config.toml
hidden_size = 320
n_experts = 80
moe_layers = [1, 2, 3, 4, 5, 6, 7]
router_score = "sigmoid"
balance_loss = 0.00543
vocab_size = 32768
norm_eps = 1e-05
beta1 = 0.95
batch_tokens = 32768
Below are experts of layer 3 (counted from 0) of a mixture-of-experts language model. Rows are named router (the router's row for the expert), gate (a neuron's input weights, with its number), up (a neuron's input weights, with its number) and show model dimensions 240-279. Each number is 500 + 25 x the weight over its row's rms, rounded and kept within 0 to 999. Numbers have three digits each.
After each expert's rows: a language model's description of what the expert responds to; "gets" lists some tokens that make up at least twice as much of what it gets as of all text. This comes from a sample of Wikipedia text that the model never trained on. Tokens count by the router's weight.

# expert 20
router:463506492506514541497478506495484502512471484455536514545494536508526517472462488545499515528481515502481544507501492500
gate0:516505560512508456515452497511494511493502530469481496458520477454498561521486472513487506513440464486512555460519477471
up0:443492454523515509500514546553487519481540500484555495509472492471476524469526530499482538541434506518509515497460539488
gate1:512524467512492512463507504525479500505526532524479484513525503521511481511478515451467477539440541490511525496495522500
up1:503496505519477510474470521502489482488504488502497514516461489501516507486482494467449494511481521497503523523485508491
gate2:482525523486500448489525502512511532486487507531511480487506524502503549453537534542506492496453494554483501495522532502
up2:549479525525487493505521497497506508486566515441481520463464489473482519510549462474471508470531524461496508490489526514
gate3:517507501490481522488498487488497454449510486497467534505519523469501539493492503487464476480487513479461510511542452521
up3:486502512487454497464470560549483516551479534451526503487507472468509468526474494478478529521517535501511525510493472493
gate4:453518513532550502488446513496501452503491543442523514423537532514505496481533477505506480532430480509499510501538493535
up4:553501454478459495496548458517533487487534468500483500477493435495505488492499506426474495521559539503509506497467538484
gate5:497502520579506507495540487495492479490517545524478500495539479505491495486467465474555491505454480498507503528521482471
up5:516514510519492472494477510471498542519514469533514453544548490460513510468527509508474434451469518542538507501550523494
gate6:474461536496533487502522514499516479499497533527523507522507496534483497514501499504523454459526462485491474478486518428
up6:478485525516530465535490529482465519535501480467533540490471515506519471492495472466456497507482470516503465517519504477
gate7:494520515493512466502505517514510431523517513497492456463507483446531539509470533515562482560524486463521517480515506464
up7:522520500513515485481470477498534481510446501441486509513528488465491508506528477538523522492500464464548528483513512501
gate8:505526477502523518469486533533526481492549466506471531519492510508523514488494479518563495501503470475500469499477543485
up8:531541494512536486496533526516467532497505516491480480511491463504499496521521546495550528506511486512513501463500509470
gate9:449516493505491501503529534492506506532524495502510491508519497496478569510487475507498490544485519507459529504520514515
up9:499482507503494507483472472503492490465469504490496504519527474509536436498528504530505512461487459453491452468469478518
gate10:475544540476482537477486500498494476457458504479472505519523509506509494480513501491580520509527505490510528532542478508
up10:497474489479493499472506501458446539486506494521510522478476553475504541477561489517503560504486541494475515536466562537
gate11:447502518492488470463476512481513437435505492483511491485473481533510475484538470529495501511473460474544523476551535505
up11:477497521501561543454522532499518482528499454500505484443519505490515511531474485520499504499541482526526519496506514488
gate12:473483534547500468505486470507467453520544535492487498464438475452497488445505512546504517500491475517498544497482500505
up12:450472502507498465462516491496531504522515501564473493500483512476502581527517559481504483523511473504485503525466457493
gate13:470497475473515503516473455506427521557477450494516526503527515518535544501512519509528482528504505478477510520501520448
up13:488507462467496517469487472502515466569550469471487518490503466489471496510477467490544470490467539536506474490458531519
gate14:506521501502527519476507501526535511528501463537515529489484454492482500478498491485521477467466472545470539557517493471
up14:522482501483511521529536537548484458482493499481468475453449500502499517498484446484469459502513500482486487485507458516
gate15:534528498550476505472464519496475514473534464519534532494495470515529483510522455524489476518493515493479466466485525488
up15:514479504503495547490523513503467487522542522483525504517455560457507512504474489513510473559453509531483480489523529496
gate16:506496490538462533476482484501500495501498488452488527461530518509505511487473560475469495531482500522469485501482550510
up16:522519519526503505522495505493544474478519488546475503491490521536513493483490502507484542516494461523525468502523480508
It responds to: Line-initial list dashes in infobox-style lists such as Born or Died lines, plus spaces and digits in table cells and coordinates.
gets: "-", " ", "|", "6", "7", "\n\n"

# expert 60
router:467472517517451493483478470551482462497486545495538502477518540514524525524481525468460486472479530479484501501506498513
gate0:521554509514519444451551465499484497485515477508503504494534503502521511492518531474490452503485476521497477484477507514
up0:517536493498491527512518507505512533535498479521507530465480496514488534496536499466507498493502494554561494515502488534
gate1:481463483487512531515470489533479480487507510491514512477496505504489489476470458511539501552473522491504506499479493509
up1:504473501448498562535470521496478485506481540508475515513490464479501505493540451491547479511505527475513525519518490487
gate2:486501479476543539529467511477539507496519492499467549525497513490501532509513558469527497463523510543476471480490530522
up2:497531492531476518497504503463515529514524486474482503533505519470511539476543455466523510491523489522491480487508507530
gate3:519518478524488505498519481521523478474484472466550475460484525565513535484500475484503465448476482461505471495498492559
up3:467515480514542481511517499470497473504456474477525512456504507546518530540485481504557513462475472490491513492537464515
gate4:534518498521501535522504529516518490525502498474521489490486509507474542521525472457468493496499472513516489509494458473
up4:477493473505496510518474472489522474484507511500490516535473508543487519492546504502502505501542490478466465547504510496
gate5:526487513498536438498475501528506480491538437462499443482473435479508489497501491502512472486471479498478531497464477521
up5:477520477507505495501517496513544502485483451547497492555554505522495521518479501476504500504501502491510540534516546484
gate6:531492486510525503476487478510514467503504546454513469507549530508482502512451533514453507511469532545509533462497493473
up6:498479483542485514496453461511459516526516507483496527508528492528511483521458527468482470492509461544505528461504496495
gate7:504516516490472472520540512486514491520525512486485554467505484510509530516478495436457499525496491530540504535498550545
up7:491505534513487492529501551481483491498502522531478501471501468503510517502515519455479464524507480500574519490516546501
gate8:513513510548532518519476489469464492482493520498493532478497496522524553504503489504498529500506523488497537522529447510
up8:484468516569500550530471484470555487483479513502508524486529457502513535501501484468474530488548496477498508500484463489
gate9:474486518514506490508493538480513526512506460464501480512498516455510494501607497486461534497510534476493537509521512491
up9:526497499502512526504487493551489499499500463521512526512497486508509481456513493496522523479565467491526508480512482482
gate10:462521495520471503455528532479543551507509512492496501492466529485511490505511537485522524485456470516488484469488499476
up10:514527505518482532480521500511469486455494474517443488458504488470490518465498474500476507483473479478483504493475495526
gate11:510490528487502456455488559504515473488507508479520515498501515547504531511494502479479510542473503483467523525497506550
up11:530474524534512547503501492491546500509490449493537490498459512516470447505480479499494492487508476505544516502498496525
gate12:527540542508547540512485513548504500497491505534499440532508469505516553525532474525470495515465546510460489467497478432
up12:480485518441447465432525483481534508457497483494499540505488508488467478527468447498495496464493543470491546516469526517
gate13:505545484499490443469519514502516466544476489501434508488472511476488521526514528444498490565476507523472477500519476499
up13:542506507489495478528510512505519490449538500516491494493512482474477500518495494465505509549465533488454477514461519505
gate14:503517527510496506557501503491506499503539511479479481508490500514533542499490489531546534496535494515530513524522504488
up14:509547476508504482471533527518471539486497519499559540492544477502529514515493496506559524531499494486489511478492490505
gate15:505503500535476506522464493499490476470521529488525535480478551465525544480480513528544533506490525462485512466478519490
up15:482525470521500475515462523493544452507546499523498543492512509486508497485500451498518484493476479490495486488530500521
gate16:509473511488520484521480469502502482481514532503513511480537526550507486501494523486440489526487529490515531445505485512
up16:491444498496527483493521431503489481462533488483497529451504521552494464555502518472456475522490500496495534513455480544
It responds to: Pipe symbols between cells in discography, filmography and results tables, plus semicolons and dashes ending list entries.
gets: " |", ";", ":", " –", " /", " —;"

# expert 45
router:494524558528478497526484497521534490453505508487503542398534491511530494525529524463541480476505510521500537457517510478
gate0:510481492505522509488507486502498524511515518523484482495503492461505526493542512498504489517527533465509517508501533476
up0:483503479507515487516538485505512477486466505469496526511463522526496489486450504464484530505497524513525472457472481541
gate1:487518510482513490511495471536550469493483498474509533485513526525510493477483464488555525560492463547512445495477560471
up1:485501495497536504483510514471536467515500487480491529533445553519494490521507535504479527483497526501458458456493499484
gate2:517493478467485500448506516540530524529466510497500502497458547489498487520519513472517521521544512481499527478470539500
up2:491526533530503479499505495491479490488492526448477526530549496474522495494453460520460541442510487499516496522531508493
gate3:491506510529475525490499512550537512472503460479511521526507520479518536547495530488525529515506497512540498459471470494
up3:489537516489505444522498580466496515477524510490525535482496491562509506509491514471543485482490499499479482463517508510
gate4:531509510521480444517492532498497460506435542511478487561493484508498538484525489493481489529506533465496504489468503491
up4:461525508511546543494519449523458485489550472512520473466538468530503415474493550511514481458511459547508489508504498521
gate5:477545496449481499495509501521499523466522492491520491473469527495477563516583466515492509527495538458513474485477506509
up5:520501526543524495490529503459537481530445490501504510550526483480529462509450528494516491501468466526482515497521477481
gate6:537504482507528525465458448493516537514491527498520478450495464501516506516462476475529508473470476531486478468479525522
up6:519472495484531494448476503503483500514505513451562556439477479518486535521470523494521486486492496491505477525476487530
gate7:493511475523494504493506511482502492470512503440460474465519478509534467520465480479453507477447514464494489530565532493
up7:521484497489531543505537499499480477520503486468481527472492490507497501490503464471490467487473486509495509570506583505
gate8:522507491511505552540472536508514529460544494522496507433462487490489478521523475511502460494469508508477533555525512483
up8:534544474507459508532464506508465467506517541467489465483503434510484543491474487502487472506495462543480538501522465425
gate9:455509493509548484495484494482485493473486513498491498474530531480449524462474567505516475537491505508515530474534492517
up9:556500540495578498500482511501504501488510519461564517489468478490500535528497528479481493547468515546509490509525566490
gate10:515529528500476477505509517506499510491530510509501500499518529488521521470439510506504484499474489453513498469507527517
up10:483481532486488500507494563511509493528511518488511510484473490476488531553515492520495487505512529502515535457496470510
gate11:501514510519495484484498490524479479505435513475482530524522509503493537481503489460444504507517511481492532475539518498
up11:483492491486479468524522498495503515496490490487442487516461477511501492513512491484501492510538457527497498503522479488
gate12:496500468518495507519539511457498539506482531524483469539504519467490455528506510517475495466509501501504442507532494500
up12:501486493501507546524490519494493475495458479468524517517472523530500553477485446504525489457511545471484502506475477529
gate13:508502508489467474494495538460464567523494503492456540539532485487493510517456500494523481510524487508498491564497501486
up13:486525528473483511503495496485489492483526481449482475496454456519507501509494496535497540540459499441513514510525515491
gate14:567533483561496493480494462503519488435503516497560540511497489498518538503533509444521491499499512483512463441531502477
up14:548502495512511476471491495485517526502537493511511505478505529495515493528549503465501479476488542515479457459513484504
gate15:498475556489473485491486516477457520518431477451523536493533493511527490521503507505488497507537532467472568507514494545
up15:466490496496488506500513480516486532487476493474519487514525476475519508516467504518494520526501504489545533470488491544
gate16:472452495501490506507440485499485482528501494484518508499468525535513535516513468462514477496500531475532579510514535515
up16:482519496465477472513549526464504495510483484479473535525519499478478536501503503497487513536523491528460475459496462521
It responds to: Forms of be such as was, is, were right after a subject noun phrase, plus sentence-ending periods and clause commas.
gets: ",", ".", " was", " is", " were", " are"

# expert 1
router:480538490496484504474534520497488469481507495492476522460515537504524549501517553481517463455452480532480490499507514474
gate0:468465456478492514532485510482532502463484444479485508482514510536509561507487506522535503505449508514511492497514497511
up0:523512475494506491479520489515525501501516469507481513501506475492523509535475498462565501482505472519496496423494450495
gate1:514500527472526524499506507514546515475490507511494524509477508492509535476502488496492485539498463549537507484538463496
up1:420528492493474483495507509501487486462486521481461519494491517479514542541550515482466481508487485483479481502489516462
gate2:487488472541449461491486503487509483491484512532523491492499520499532505510509507483474483514491502541540509507477478492
up2:484499515476536535511515506524485493493498525493493505522489463504485522504528473486465497522509525483475507508500536516
gate3:539488482519504532510503478513492495471482513515509523462500582516494470495492522491459529472486530450506510520489504511
up3:438493481486505510476525486467454531509513499534496476471535475541509469494472520490503478502533496508499513489483476524
gate4:556560516503493444464507507533489487544527505505493455531525467485509461517534497498478502501497491494498506477484526522
up4:485508500500481480503520478482534479521514472498487487502525482503473434464505465573497509478479496493513505511517464527
gate5:473533505473502516530497532517473497478493557487532550518508489510501485545492533510509487505542492489510496533483506491
up5:500464522491500514472505518500502529498497449529499481499475511517530511447494511514503503501503508571485494517498489510
gate6:491503480483496519463490467511495523503541437469531511483516505534522485428509510537521493538531515520519506536533489487
up6:512509489498486538497502516499522474486409562511473489495502492483480494522470474481431506475488473519489494504483504484
gate7:511541506486462509482514499540489520551491497491532523480496498477511507511494477496503483504477489482459488516515489563
up7:517451531477513503533469509534494488463521462461536538512496483519480550539479503443480498521522500533525471527500508486
gate8:519510469499473487491517484502491510506485485532481509533477458479501515455526525469467508531533517512463525464517467495
up8:500475463523532497537492515510535503543515408499491523437473479508482504511503483488525482546505513506524494505479493519
gate9:521505490517475497538483551520514514458494527481538460537505503513479517501519515521459470518506495514500482479514510486
up9:502479490505518515495498520490491490513489527482536531471471484532503496429483507489529550506524489520508552487500478488
gate10:492517518538523519478482480521528480529534522508422502531495525504509500490472515556527482452510529523498560491539531480
up10:536538528518526508482485512527512477506550509523413482508501533492503515529473520519496512459526526507484561524531492492
gate11:489497490506477485527484482503473515482500498497540507511479489508509509485465491525476457500497521539459504477551499480
up11:528460492504503498503484518503497486557510494491486478509484452476468513454563514483448509464516494491512519499537484497
gate12:509504539539529546485483458526516428505473472468466517548510471484522517517489518466517481501483501516466511489477470468
up12:477499502470517502516488547467502519495517536523535475480502536477487482466510531506441465546511521539540516499560489539
gate13:472525468497508522494488514495491496467500502444476510475559529529522512497488509474515512458530555481533513493499481516
up13:525480514543470460541460523499509494504491506524511497532488469504485508488489463515485494548487496474465532530496558499
gate14:449511467485488515512532519516459471508482496517435458522518519481521519467491538504486514482498505540540452468492491477
up14:461478442496509518465516506499483516506480493455508514512484499526534451463536516470522501501467510502514495490515502509
gate15:497486527504507536470532531491471537483515502493485540523468517493556482541554518523504457487481478506529461493438497462
up15:472492485506471512507503530510529465473484504445496552528492491457528479516519485520470546489494495498469506469477504508
gate16:519500525498477518498505488544521481538463493491477547465497478512534494486530469466472487468470503471457491517437485456
up16:502464487501498478526453527478450504489478534531530466511522495505491514497475482504483557485513517511503520505531526499
It responds to: Pipe separators, spaces and dashes opening rows or entries in tables and lists, such as rankings, results and filmography bullet lines.
gets: "|", " ", " |", "-", " -", "See"

# expert 30
router:503551541477496506534489479522525530514510537457503544487529537512521499509509520503529476513495509534520496446541503479
gate0:532483516489522503473496464529439490471479470476505494464467516488488499471511482506490508508502557482500528520558541516
up0:478519488500495531505496518477547496513522527527480507518492471520512492514499511550527502495517456486474477518505493472
gate1:500535496563516547505465472496500487477467474495530516512526505519517518510462514507510556462467472537492480519511446491
up1:481455478516487538527468522486493544487513486537521457435489481490511494476492472489479493511484492494540546478461509496
gate2:480519485484494517505456497506526510496486531506553528502502547499503508501489533449516501497514500509508428505516501470
up2:531502487516511504485430449479481491495490505500556549485547511460502527516536528478532557502510463497497469514527507471
gate3:471512511521475515506506506485470528522528465545484494481487507519506505489454489475517464496467533486505498502533504521
up3:514474485513516508502490481514534471443491488476538532518491478485487466484525521523470523514517456485507516490481491473
gate4:489539498498502492496491546527513499522491483463521509475526519473488472485528515502536493511469461510498475474532500479
up4:501497504533493520481509516520493501474552531507494494516553558502510464515504503460492513521499533475550460500518499549
gate5:475516512461495514486491479497477486533487501495520509479518502472512461484470528507535499520526537525503454499545499509
up5:515486474485513511504474486522492453445482473510525467500519480506504526513467442484476541496545490463501478526513509514
gate6:518488469490491459540490469508530519495484515529462540509498522485506500517454530496495473487491491494489497525418514501
up6:512480528545511517444509510491496492501505471505549495467503483504501502499527451477476528496466504500523508521530489483
gate7:513506501478511501484522472478471565452482488454456490513481475506490458503516477510516478504551496481513492495487485503
up7:516497507456499498488523503477466528509531481435474519499497498525472502536486482477560505517507489538518488506528524494
gate8:463499524438495495520465540568472531509453463462501485518514527501495530499452498502521467495511515522513471472514489518
up8:460558486504504491492498470549530483518521518515531514532551482517499554484442455525484527495469514532471498489538503476
gate9:506530505551524514543546484514509481516507511462500484475495528452496517517540526530471517515484539508502480474508485463
up9:484506462517478454455438508449468558502537498542489489508490463517484518500477515467508475503490488534522485502512536459
gate10:532531552499490501508487485539488508531482510491513479527536497461518486471528482502510505491465499530520508536480506502
up10:446483489505512488493513491464543495489510477523489524470456500514503503497499493473498528521485509494511505487512489485
gate11:494530495516487498496508490508530510525465490501468534470509558513501517508482545468521514460516511482533496503482492455
up11:517516497500467480516487505522541477497481419494505480485491528498494457520555481527503489495488555476508499464505471466
gate12:502535498496514488470436543515481520500480484484477525508483484540495508477467450458484510486477478546469536531517435498
up12:535514542479506468495494540497537493517456463510508492530523501499487541524497529451496534512524456506508498523504463527
gate13:469499481500502506480560465555487494508539512486527476476512516488498486501534505551468478493481516508528482497488484471
up13:436507470522478494482516468486494527474498532507516491510468472507483467473475507516535513517427494513521476515484452469
gate14:499503479508495541488447505487490511500495532490502492495511493522490530519464490494526484525459506552461544499463486496
up14:470480540500525538496492484475535465517491493454530533500477502478509537508545517526511499505545512475509490514519534514
gate15:522556495490540524469464541525529513576491496462532521488487504493507479502529565528508529545514521527484518455547508489
up15:479447498547472470500519474484480499475504514508500496494524491498510515480484439494506476502482463522511527537432499525
gate16:508507477460462503502516523540469517505475402484469497490482505514513480537537443502517504482452492500487511509476520467
up16:460482517473452467536497484528496491499460471508504467486480513528503501528502469507527509486477481481521523546462490473
It responds to: Commas, periods and clause-linking words between statements in prose, such as that after said or fact, which, when, however, but.
gets: ".", ".\n\n", " that", ",", " which", " The"

# expert 46
router:445543533516493497480442492528494468483471523475549476503495537531520535520512515463481494494492521509488491526517516505
gate0:461504482497501504528509536519503469499506494481471458530511543511498521535500479504510547515453483468487526524474461500
up0:523489518510495472500488448475513513480528517525503549476486492522489486496488523504474441463540498542524465472511511462
gate1:502511465438511468500498522504496547520482493477484494494514510516522534509517536489468543466469481500462474521417523472
up1:506494506463491474488491529497467520498545510451511495510540470507521483520522556526518520481435493512499506476473530471
gate2:552554507514488518489443474508478502475522460501492469503433467484500540513526523503457474511535472499525512532560493479
up2:508537472525501552516486488496509473490495467459500507510478474513491485531499513490463452517541514502523535511513492492
gate3:495518493511482514484461499513535510493472499518492535484520559538538496512504517544500492502518513525469520521516477471
up3:476443526477498515531521500491492506520549496449485507502469494455477489487513467464524487504479531484534478517485486504
gate4:515531527458467550513514527478476495502501528469535491501489518546494499508485488516482529469468501520483472513514526477
up4:484488472499505463530507518465479549504439479526489473453499555519479457498521495480475464513528504474500515523480477496
gate5:518460502509527502480499532515474504506468460529506512538492564459494491471461544512473498471538529509503493456489512488
up5:511542512477458505554554479452532497528492476456499440509502468484506459514466467540487473524454529501499478553509514486
gate6:490487514505516511509483487479511508483480493556492505504478501498510523523509513512517488539507533495499522505471510479
up6:509475524527557498495479506529512517465497496533480513515475496497498537531519529559513502526492555487507491533483490514
gate7:472497538528502536490483541499490540511501442489509519470515440550509517516532466499478501508490479456548534486495513511
up7:458519524500501496498480488499536495527494443505501507471533498517514521530516456508466489501492497476554516471459460505
gate8:477493518485537498480540519495496484509477433484535521501541498497511505520510525459493489464481471473470513488504482502
up8:462506505468501457484534513474490478513526484541493468497500528520529532505480464489531473488482556503504489469488535511
gate9:554488471526519507503499468498543461467475532466489508472515526478526512487487491434461491516487484540498525498538500534
up9:468493521478467503565484542513522503506554487491504482547478481503515491540503472543490506543468556464491434509512517474
gate10:468519488488500528509433484502557523459496529503514518453494503495490526509513474486454488507514467511480500463483536454
up10:500488515476508530527475451503487528513491535502470490499529494491473552523468490483481485504513474494509526469450522519
gate11:475489494507477487511491502523496511526465537472515516494487500477502475512486482551517523487473522450500511498495501490
up11:518537499523497479500542500463533521500485539498486552519536432509451495487506484469498484496520492536515512506527546527
gate12:498530521540528482513477496457525506506500528522486515494507494500465533500486541488483510456494505494516502537525502506
up12:476480504441484541509511481517474486485476478481510503475537437517507498518493495524513463492488522460522482514468540515
gate13:528524474552508501453508505530510480571450507529473508508489508494484542515494470479510499550491524490495452491484511449
up13:489490504505528496511465509538498502488494536477486462543528479481513535480502484499494484547532499514469501511454526482
gate14:472512516484515520492515489487493481493508514469475477494530513539466503499552451514510503524526473513550484540566502522
up14:471485464482545522470493489492515452509500469504511491484518479510508535501546514512520504539528493545554467529530480467
gate15:516492517515529501503483503528520523479494478481515556480494504516516536490492451499534513514457499528516481468464485502
up15:536480530509546507480514486507492511500509489494525561505498511515504515488485455472531535500501469534516500481490487509
gate16:493485484464468447509548502530564503487526522519498469499478519465519532485456530498495486534502514524444488478497524494
up16:520504497507475513505491508504455522481482485504470536495516507506492481460550533512479520494482475534466502517509515506
It responds to: Pipe characters separating cells in tables of results, election votes, league standings and episodes, plus semicolons and headers like Pld.
gets: " |", ";", "|", ":", ");", " Died"

# expert 50
router:503528524564446478513486473504514465502504491501484523417502505485514484520471539473510447507490499474512490475510471456
gate0:536501465516496512504516527523478493485493472485479471479480489499501485456506529485520522515497471448509476530525461500
up0:506485526526512521520475498494520503493549510521482491452493441511488493502469486492503493512470511491505520505486524477
gate1:512450542505500508474479487540521501483469472509576515483517501457515490481500488511519501503511510500507469500551473503
up1:551482533507465512487516489524488486481458499511536494481481509496509511489514486494495502543519493564483457512469479500
gate2:507516474520472467522472493485491517542511522537524452461466476499526512503492447473479482452514539492494538490515498531
up2:514483482499468453526481475492483484471481457475490531514513533518529460505486472496441533486470455500437438480505519551
gate3:504495484524525495494473468476492434532529513490467477519518480535494478498520504505525456522523488471534498540501524485
up3:511484507535500497440518475543472478495544514485483449505477498531507468510500559449515501519499485454527475513502520475
gate4:486563492514500495483495445509515474549555522531520522488560527474507480451532519480499480469464470489500479457512520534
up4:477548518541541472491551450512484480561550501499515515482515519478485498469540472508496491478453507516500498465515495501
gate5:522484430506476521515492497489515477491483512544488462463493498489499505538546483483527501519497511474526506527462502467
up5:563504522548474455482481458491496518495490520502526479511491529491516509534496441509454540541476504492472459504501530496
gate6:498495498516508513472536453537564510500467543487517487514494510500514476481501535479520508455505485486533500480520458483
up6:513515474501516528518540463543568517526502500519492450510512517473501522514498529508525518482516522485541500481489428478
gate7:496481497486478487557507485508527498485472529472498506481498501522507504476485586498563485541508508515469511501539454540
up7:490464489516495518496541509527507501505543515510501517527502464473460482524486499467550505545481502454532503494466539531
gate8:518500502532528498540496503510505482484504487549459436462490510475501504513490502500538497494490449465497515511514504465
up8:551518532522512502532480505506494489504508486513495469457496488470503494482470546522551456497496514506508547493513513490
gate9:527507497525506498448486480494484468506485471499491530467507539525502527496485495477481439523511516508525454509550547495
up9:463518496501533487528513474527518534468516519508484456527510487469496484501488501511529517485493486511492503512463481468
gate10:488493471497489485501501458508495491509538541500566508546547481497519530491477515491505499480489488499523490495539508505
up10:509491497488505515498495515505504511499490468474490504524490514485488469490501491511469521514490518463529500522445476505
gate11:482548499557510526548514482501498487542482483478501497451524514457523484525510494535521509482468472502523547479517475423
up11:490520506548516527565520513498553474501528473433492487499535504474518465508513486494545530489475461530512529469485492458
gate12:484510510491490517506484511465460560457488474456449518445520505505510495471462535492496536506482492493522472497506479509
up12:511502466516456483479500535513544439521525539495553527496506522495503489511512469511525466512500467461485515512467513480
gate13:537533535511497501519497487563486475483493479508475516483522505506501523511519476512469487539506523494565474463523487482
up13:497486519482505473550546464510471515489476487473524510500525542515494490515530457545441489505530491506512432508492515515
gate14:491507484522459494476492509468420506454476499477486518502526511546528487510510524524486486502502540498474486477500488484
up14:515490551510512536513529522542546464481520504503452559470496486495512519513501478455463496513518545497510532488511541462
gate15:478483500533483484453494493520469487489505501476477505459532470478491481518511527492546519503470495467463499473514527481
up15:483524501490518446477490482485466479477496476528520505511504520508474529527487505501528528508468484499465501502489484479
gate16:527515505551483511527477459473504500486476487499492502494455519489507524546503485507498508444512467516492486463520428477
up16:511495497480489532548479507494456499475427529491471484497488495512504516497496496505501462494522515505486499527503420518
It responds to: Commas, and comma-like joins, after clauses, names and places, such as Córdoba, Colombia; also including, such, up.
gets: ",", "),", " (", " up", "\",", ";"

# expert 40
router:487494515485528484513463525473504486487504501459467523512470497504519545484452556489475466501419485502465521522527489485
gate0:477530519505523532510504443471477464466491557482422502508466495494498528509507503501512473416503514508481501554508471481
up0:542519454520487429485508550465483531497450469512504550488502530512487484499491449529507517493474500475487475500560510490
gate1:515546485556475501468476497527527480484506477452467494512503473511488507494476530472497469502421479528489477564491470491
up1:458517468542532539467463551507542500530515479464458521467491502490473513487517467496465527512508511522521528502530499479
gate2:485502506519506534486499487521472492492487509559524514475512472497488516466505508483485486474480502520479552516491498462
up2:521510526471520488500513528473519512505504498494463518487480520488484483506525530496496524510530475480479530487465522544
gate3:465524565527514436495482471501496522475532530511463483545490491513528516486454531472520503517460472473494503535507508461
up3:447525546506468475501504471529497534468558538533481501555501501511512493476444526462545502527473459512476514482482497474
gate4:487524482490536513512505532499526491479509515517514508505501497488511571464478512484492486523475516510459510500510474502
up4:490482455467501486487485476518458503526519523557535492535517477500514541513534517527528470517467516541471516523510508499
gate5:474492507532458511538520451453485476506498508500476550524480537494524527477507534525535496450442463539481507517528501517
up5:499478488493464500496502525497442536473487506524507479478508522517500505536488551537517480517495538502489466500508510523
gate6:513462494480537494544498474492501484438479518476479505509461480501516532513499538475532497533467465479477535469534486490
up6:542551506526506517422499516506501489504498457521510513509538502491515491528508477479490499490501530459538497547472474503
gate7:490478495500508500495479458501495532524488519453500466514537482512512485491463512461494501489475528478524533465529527477
up7:470554473465505493519493491495510551467473525463508465510482485517487490509530571520501510466474496490491518448495511514
gate8:495532530507488479457502463473479506534478508513505478571478471524534519503465550511480495498479504522544539521501531483
up8:495492538511490518468517492493523515543531517546515509552539478556495548488538496474509509490527498525493514524490522540
gate9:490492534475513466485492476495450498499488500488502509458483531523479513540483507498490516504469515477497504511499495471
up9:519517461480528539501503510500506482514483480504486506541509491524514488487491493481534489532504506534473484462509549508
gate10:490513496507497443496498437504513491526515519522518493491528464519488555518495469469517571507533502536502511495528511502
up10:507533476534515513483447515467472464490481519520545478492593528513497565511523457463507534547529526515475534502508474497
gate11:502498499474458492501522529509489488416523524490486514527479489482510544510495498493506494465483485488456551520530505489
up11:539480517497459475528522561540518531512519484500510526489505497491508509477476470516489519492452497450460556535495483467
gate12:461526487482504505455491500513455481486483528448503499514535474511509518514483503519516520526450483517504483470512467511
up12:482542472494515521480457522507493482526529540519483467492499533508519512482473511523508520493452515497528494480535480530
gate13:463504519503547539509520502491501482494481503515462532464498480503494532525499503451495520538502507471531516512515523477
up13:486524491496508505523499490506517494487520481538504515515479499500460493487522490526519500480479544501510523478480456468
gate14:506500501529476521493489503521531512539481460441510578497466509495534486532548541494464527451512439523475459497534473488
up14:503468515524524473509455454483491575563462474529523495474490449489491517487539469498499477504527465501448512435474508501
gate15:533515502523505469483517536498482509492464497490455535456542498509508516448514495476495517493538452512476472498519457455
up15:459502471502533534500519412472513490478509533508512490525489484475494463555492557524520488491489510466520493521486515524
gate16:505499529485506459490485477505528491501522493517485479483495519496529523521459504495530459512500483524483525492545450479
up16:474521507492526471507466513509517497527513445515462492487497528504510498435508490505504483509464487514518486479505519524
It responds to: Field names and bullets in infobox-style lists before a colon, e.g. Melting point, Alma mater, Date of birth, Scientific.
gets: "-", "\n", "\n\n", " (", " •", ":"